config = dict(
    num_hidden_layers=11,
    d_shared_expert=128,
    init_std_router=0.0351,
    lr_router=0.000471,
    num_key_value_heads=1,
    positions='rope',
    rope_fraction=0.75,
    schedule='wsd',
    decay_fraction=0.573,
    max_steps=6560,
)
Below are experts of layer 8 (counted from 0) of a mixture-of-experts language model. Rows are named router (the router's row for the expert) and show model dimensions 0-255. Each number is 500 + 40 x the weight over its row's rms, rounded and kept within 0 to 999. Numbers have three digits each.
After each expert's rows: "gets" lists some tokens that make up at least twice as much of what it gets as of all text. This comes from a sample of Wikipedia text that the model never trained on. Tokens count by the router's weight.

# expert 25
router:573491433586527518484484472446529474444508486563530566589495518517491465519494427538559558536523541557439530416495500527538424475536468568539558543516489520513558575518509570490489493498528512520466470512487444415557464558534521459410571509535504503479474484497462536470600462581480499488542542511508516463489530474533496489541479462481504517464522448509503540509532552459501533501542488440522535515513554451464460536514518565508575497540505468552583458484512437493547465519541515539466463515542471595512493465466550571426469527576474487497458485503582567503406516491496464475430537517534511538567501504468504534441506525519505543492503467490545452441574548533455504425515485486520515523474484506418492542505476558474516520510462430499512475447538486552554502509583511
gets: "ar", "er", "il", "el", "or", "al"

# expert 38
router:466525551454545520510476481479543458493559443593514570555528573498526485506574560437476494554510459529546461457434529503509495509530517503521558516433582463516479456426602523496538470482500490518515531463512490495548522474555476469518548484503477560482543537464476563483457450431515519546425510543471526490463566451488571523478530492504480507492519501482517446527534556482501501551557471506475488512506526494524510554494450512470499520464427457540506466499422549483515451423443456527485549472530489466539494508510485568482497524452525448450456522509456526453457449557527523480560447550522505528513494492459550557490567465409484568509477485534548452544550461489507446450423527463425460454544507443467525563524471485454597571567570568500464516510582468470466490564535472
gets: "us", ",", "is", "ia", "i", "a"

# expert 51
router:463574580459561535531531549456547521451501519518551540552464552524449517501539540531466550502408529554534506491522444541496515537492554485499408456518522521553521463537551483454540521486511513455437546470541470433475448528533497509523464541477500467508508539506473537428485535467541551517443459456545463492564503488530508474455484529469458524528526464542534461518540542560489533489482553500463517563458431516581559531519443488480474491492497441547568496461513452539558467487472493572468558455522463492520441464546453436512479575464452490547467517452577501464485463514438541507521483522489473518477529480460457469528527496470435518468496419568533456586562495490498561467449555451485561499568490427549419459472418465456498519447534498484463508425488482533513408480547485
gets: ".", ".\n\n", ").", "\".", ".\"", ").\n\n"

# expert 8
router:488454476523536529472486474445533521461544468472542456502528498522517476482490472443522473431487515503568549469580512521439474510541521544540497502583495447578565524436435430460489520487460525473443462538489582515438563521447521497536552559483540547457439479421524512495486433473511556504404512540481537436543539461520511509474456534595502495479435581566489488599503511458524490508512441437464472413488460446448476595520455489508480467472493523496542393473490529493503493481540545457489536435519530492481475546496517553503507571468439553497565443464412474509517593515533581553490525462547498523473493476494459489512462450469517486525443468563503500524514542473518515422512507551444528528485507448539492479478567511522513518506543542516447512534514488513455553449479486
gets: ",", "),", "\",", ".,", ",\"", " years"

# expert 5
router:531548522557487529445531537510447514521514586477482443521517398556452540465577584486490528605531507518455477446536473432427507469620459478482490486521558532469502512462498496516534448458509500470495491456501496514489512508452469482473475470486489465506454481524506483456459488480473537417500412535469483490503562490499508517503465464520565539480498486588629515472506548591512445475469518470513509471534496539552411440484488516524491544522515506430480514476511552544513437537507441485507475513447492451588475505470482551478504494430512482401596481500462445532452457454472419507460535493510531460429448481480567463552432520475467472495543498534507493488469497507464485579482532485501521549407487469429488475544467492546446457487468486466545548432478514495511514549484535
gets: " in", " of", " In", "In", " on", " from"

# expert 60
router:415529568429580491488471500516456449494505391582566548500456471495481489522474562494559519442483594476511521462493527523494469541542544543520525536455489504526475475435568499457496511460536529571462547570451608500451518536511555468516486439484510493481480502466460469455548497448458512588437488504467534497506484491532465545520484534500442527453538526464502535513494551473567554456476521505431470580508541432523483549492484436485541482578428516498516429475465510449495441516464509502486576468446466517467441475498472580488477477469545471506510498460470498530546545497490544562494582568548517544485553562437457503542483520472553481506478494503537511485562505419511485546426509494519478467525491486553506414448497479453494544507519538473455428557561548533497530461476527
gets: ",", " and", " as", ";", " head", " to"

# expert 32
router:521536490533533461489492446487491529468421484525507532495505523571549510524482529520479519556519518496469504462452465531552502496506435554545519482458479493443509504458416491503419501514506493485550472513483486431440552477506595566551491573554486542520478520430511468527536491463483504494535564516574528513466555564532480476582490493514478510432521450496483508498533530507432515481501524546417458537466525466498522505506415511477461506542552459472431504437524452515454516502542510464474403524553529484551460498520418504477478537529503566549413468395505479547495540500582527543454472555444469484511531547516513464500555462501552392473468474478480544500421594529533530439501513464564449524451457457497537591456568481515487499467511466505568486566473416477467481534512550
gets: "h", "ich", "sh", " Ch", " Sh", "H"

# expert 26
router:530477475499445508503487441474562477553484482524515535515432481521494478466511447549520463504416522528557556488530538431496473488502502476544510539475505493434468557513474474431530502435450502548469506480513426478545508482568520573492505458528534524514540411475511472565549595446538480549512553426577537506508469410497441483566458515465457504478536546446444495529501549483469472510508504476534467436478497453410552504523488473482600522502450499477413512462516523504523587487489484418451479572550480404507457469494518461498519481499502555509522514496431485401450548525488537534547443522485464422502514474471473516428509550466494529497449466491487494547474507556528598447510495514456513503467470480547523536468528517446488374564460523519487463528467449543548538479513500
gets: " B", " F", " G", " D", " C", " L"

# expert 21
router:511427484474564472546528520437504548491473408553524544426480512455450542472487544503480492462439503484552526472500468511543510558443469533535532493481481442580531471524464454457506515439467458514432515451447505513476503549540530451516493503493451496531524525569500486558462443492433452455523473566548409553504546531427489555471547461539535510473523488453518447501528481510555540500536475543472434498480518459434470474470439507558525504516557566497507489547550539533480414571508445490476504459522518516481460482439484425468527551454438429444510465567509561449527494436470542488511435534523478553553443429452523452546435422537456536535505445511559444457519522464543486441547574487508517469533486503488482488463547494445493524544548444481522567502505504455464510521494430
gets: "\n", ")\n", ".\n", " |\n", "==\n", ";\n"

# expert 54
router:561459412551476546500525519452544508428539435480486508569516543478556506500510467573497525558481511505490526463573504510505487588556474580545471541534471557540463488519461464508559544469566565509525511467450502533532536522466511496499478504497511525497444503500464470513522508531535508517480520458544529549469436519548479469515455580569429500501448423484497468483469513509518509534547442531564542580481512487439520463458425576470475454480525474518468526512482536515467558527511512468551436480568532573469435552504516437448491543476503502497547460525590527543484543517486508501448433428478588518544504528520497529519548560615445473494520537535562500518555528550439493458470523567500552463482446558515437496476470567435500494461458455531439484517456456494492559539477544
gets: "d", "l", " st", "it", "end", "ul"

# expert 53
router:470509509429508526450488495458576489489574466514554505486486489460433465513545550516473527430491517566545539413470460496535479529447444563452559542437472513575480503512550564481500485510499443486507543519568503468475566493521475561484549542523462523467495523574504470539451412443528459516482451538454499479494524488523492502552523477522535495471519541556431501466556470487503531552468470455510526499569466478578520555563445472548538509445561483444534468514536499490480455495552430476587506518518598542458493504503556509433459459431456520490448465528550534544564564494478554501459490502470630525484510503486480488442552532470558507547457467469484497502491593515539518479456493475539449526505545536548547444555550495533514500501427487520444459541531462422505493439494530
gets: "R", "I", "M", "í", "U", "G"

# expert 29
router:539549507537449587490582527508487537459510404478521510493545529483512485466441454562579566531532504528462471492544461504519517514461551396509536471498439449420469463431508551524439523417533531435491461494438488484492484549563496547535464566490475436490522469423481444482492499501493547506481513538512579518460491458480502426491537484515528539473542411531496558497524468563476583451556521488465549477525505534393545584527471600502490537540500480532540528478504444507512507488527445496481438521505424463502518518487537528412466525565499490478394534505537504544448547549488500452521501486453551471557502520519470476568508530545533521511542564495534422474522516506447496462531465531555498514489478453524446450537464542571524545490441467514530511491522472486487474511541491
gets: " the", "ing", "ical", "age", "ine", "ed"

# expert 61
router:432476491528514478443431482470478490538505521517497449503478490532453538463452421467551409505525484507517485512502480529447535426447451503505483587505473486524497519486474449451502424408526527550467475458458550523443564479472504483532455479526475588454498591482554410497516476440532498495519517454458531547410529441549527453446473506558407525574466464442488500507477456557544481469501530529467502543425476482504431530481593483541476511519580490549502428503507483449540558523493548494461450516484510495467471503467528443571506485531471480492498525541498532502538443559478502458461528562462517513502519493517435487508530503446468523523572544448436521492456511413552459557522566467458480535490526541569545458532451450568478480513462452512528482570480540573530479545515489
gets: " was", " is", " W", " were", " w", " be"

# expert 19
router:455508490455552523464423520524522485477496448577514576514568451493538508509513582457502511422529546537515476447503504507515474484491454479499560488434439530488481495481503478523525535409545500442490474473520620544490530454496554517490480466495479535492533466555462411440492459539547520514406428549480458520484432507535535555466519537566479520556518560577585469563499500501511507476446433482495483484526469527496503556465464485482486567500463450575526428512523538499490500448425432496408486504498504483471497579491450462450479487470565513515554486525481539555541524461528470545485507515564564529572535500438536514550549453434486507508473482485509532513490531493449462492451570455558469460526473456499500508472445593546519514516520509489436469501534601533440483444509490
gets: " |", " and", " known", "born", " –", " on"

# expert 35
router:463508530562565503489458497500522451447438546499549448440532450504504517480491542534475566475557513501521477506449467498456501533508436485515506475542480469566526505424487476435513485494523476421484494555511494497453479495490503464436479544463446501480563463526534484473432483481553544464442528529524477511555565507503555533482459559534497531489432539477482447573485558432539505472508482422449469381542530424535494579526471428541458472411441569538511441472459463481568456459582471519463512484486475535602426456534547495480548485449529448516553492487477500519488468454413538497486539519540545511529543484453480498539498532476557482535512531499567450483503512444508556470420502547462535504536506487457495474486488466459518548429537557437495478512480573431436477487449476
gets: ",", "),", " and", "\",", ";", " States"

# expert 20
router:446556554469426447484497426466538503498525541505454531504501500419498444540467414439560536589505516495521511457482540429519465525461537509476488539551504548551443481548482459515479440524481564488483525497411452548525443507519482437476489531455510527508489513515514444522622541461440538412519523490512540521448446482506443449574454484446493549465438516488461453451479531439562455544534457546520435483472480515501529490464573504495492521428456552487591450468531464481479474467502510482448483585534518440562490502440509534475476533536488525529534444439476536502451555479539467461480482520527491533482550484475500455518487505513466537506544420451538489538465478547493507516526451532521420519457427522506441571496531486516487534440472497545524480544456458405548463511529543
gets: "e", "a", "re", "le", "ra", "ie"

# expert 62
router:472536531452438525484519478502424459535497442541501456484521550513431489478471449452490470438503476506527543485489437557495529501455491512533471435438508516512502560569544490492525462481574512572443536493514486512448553476509486548451505484450508471481454513456485523506447502562482538469570449530528462502536556540488453523449471495462507552473498458461477448468502441538509510447478565478434453397522527451530437490534442468450480469487535492517474444493432502576505504501509520553469544436511463470478498479509455432517519566533440454507532442512526531429441501472483481449478513491463429486479493399587555505434547482455481461556520488502435499565478526415517516571523575523528489445538471573507477473457455445474463483492442447563500539424555494535482549578477430
gets: " \"", ".\n\n", " (", "\n\n", "==", "==\n"

# expert 3
router:500505490593508429430474552464439558464514565584543540559495453494506522532530446455526547469473527503464525521460450494461511533499440477500560520494485518540453469526516528545509512478542544465507506454441479547484471514461566468564492512470488490435483544484483512480510496499496524497510458538471447489447515551467466492534391483524438516413461434535454561452544446493595576423532457589510508492498510447462502448509497474510502495477507567549523498518495497475509528573473571441510458512514565531440492481480531552484502500534541549482469493479457469559423487505472594491482471549529437486530538575565589544519488539484516484428488522486577503416510493532522438495461547437569535531510514431512500500521436493466493510514539425508500472498587437516457567528524533
gets: "t", " not", "p", " T", "ot", " to"

# expert 50
router:558530528502479587487505563493448429525529447421545472543457498530502508489413563417523477543557502450500427566452460510552505429474406555508485512548504498453506514471560527527512517530508477456528466484501460479491446558503533470516502484560485574486485498516520595544553539481570503522581468520487544539549554531479484517536536440511496499541473525450461529409477514575519493468436464541444540479477516510491489505557514522500461498529501483556565560501502480492440491532440567501515502500520517501457519518444550474495493454534465515551550511502444461590511496542465564450449543499497469486451507506557503495473487563485515509479526445496514547494517523444515512531473565550552473508563515598491548439461481439591501409435496469544479530486452475506487525623510477
gets: " and", " her", " his", " more", " their", " he"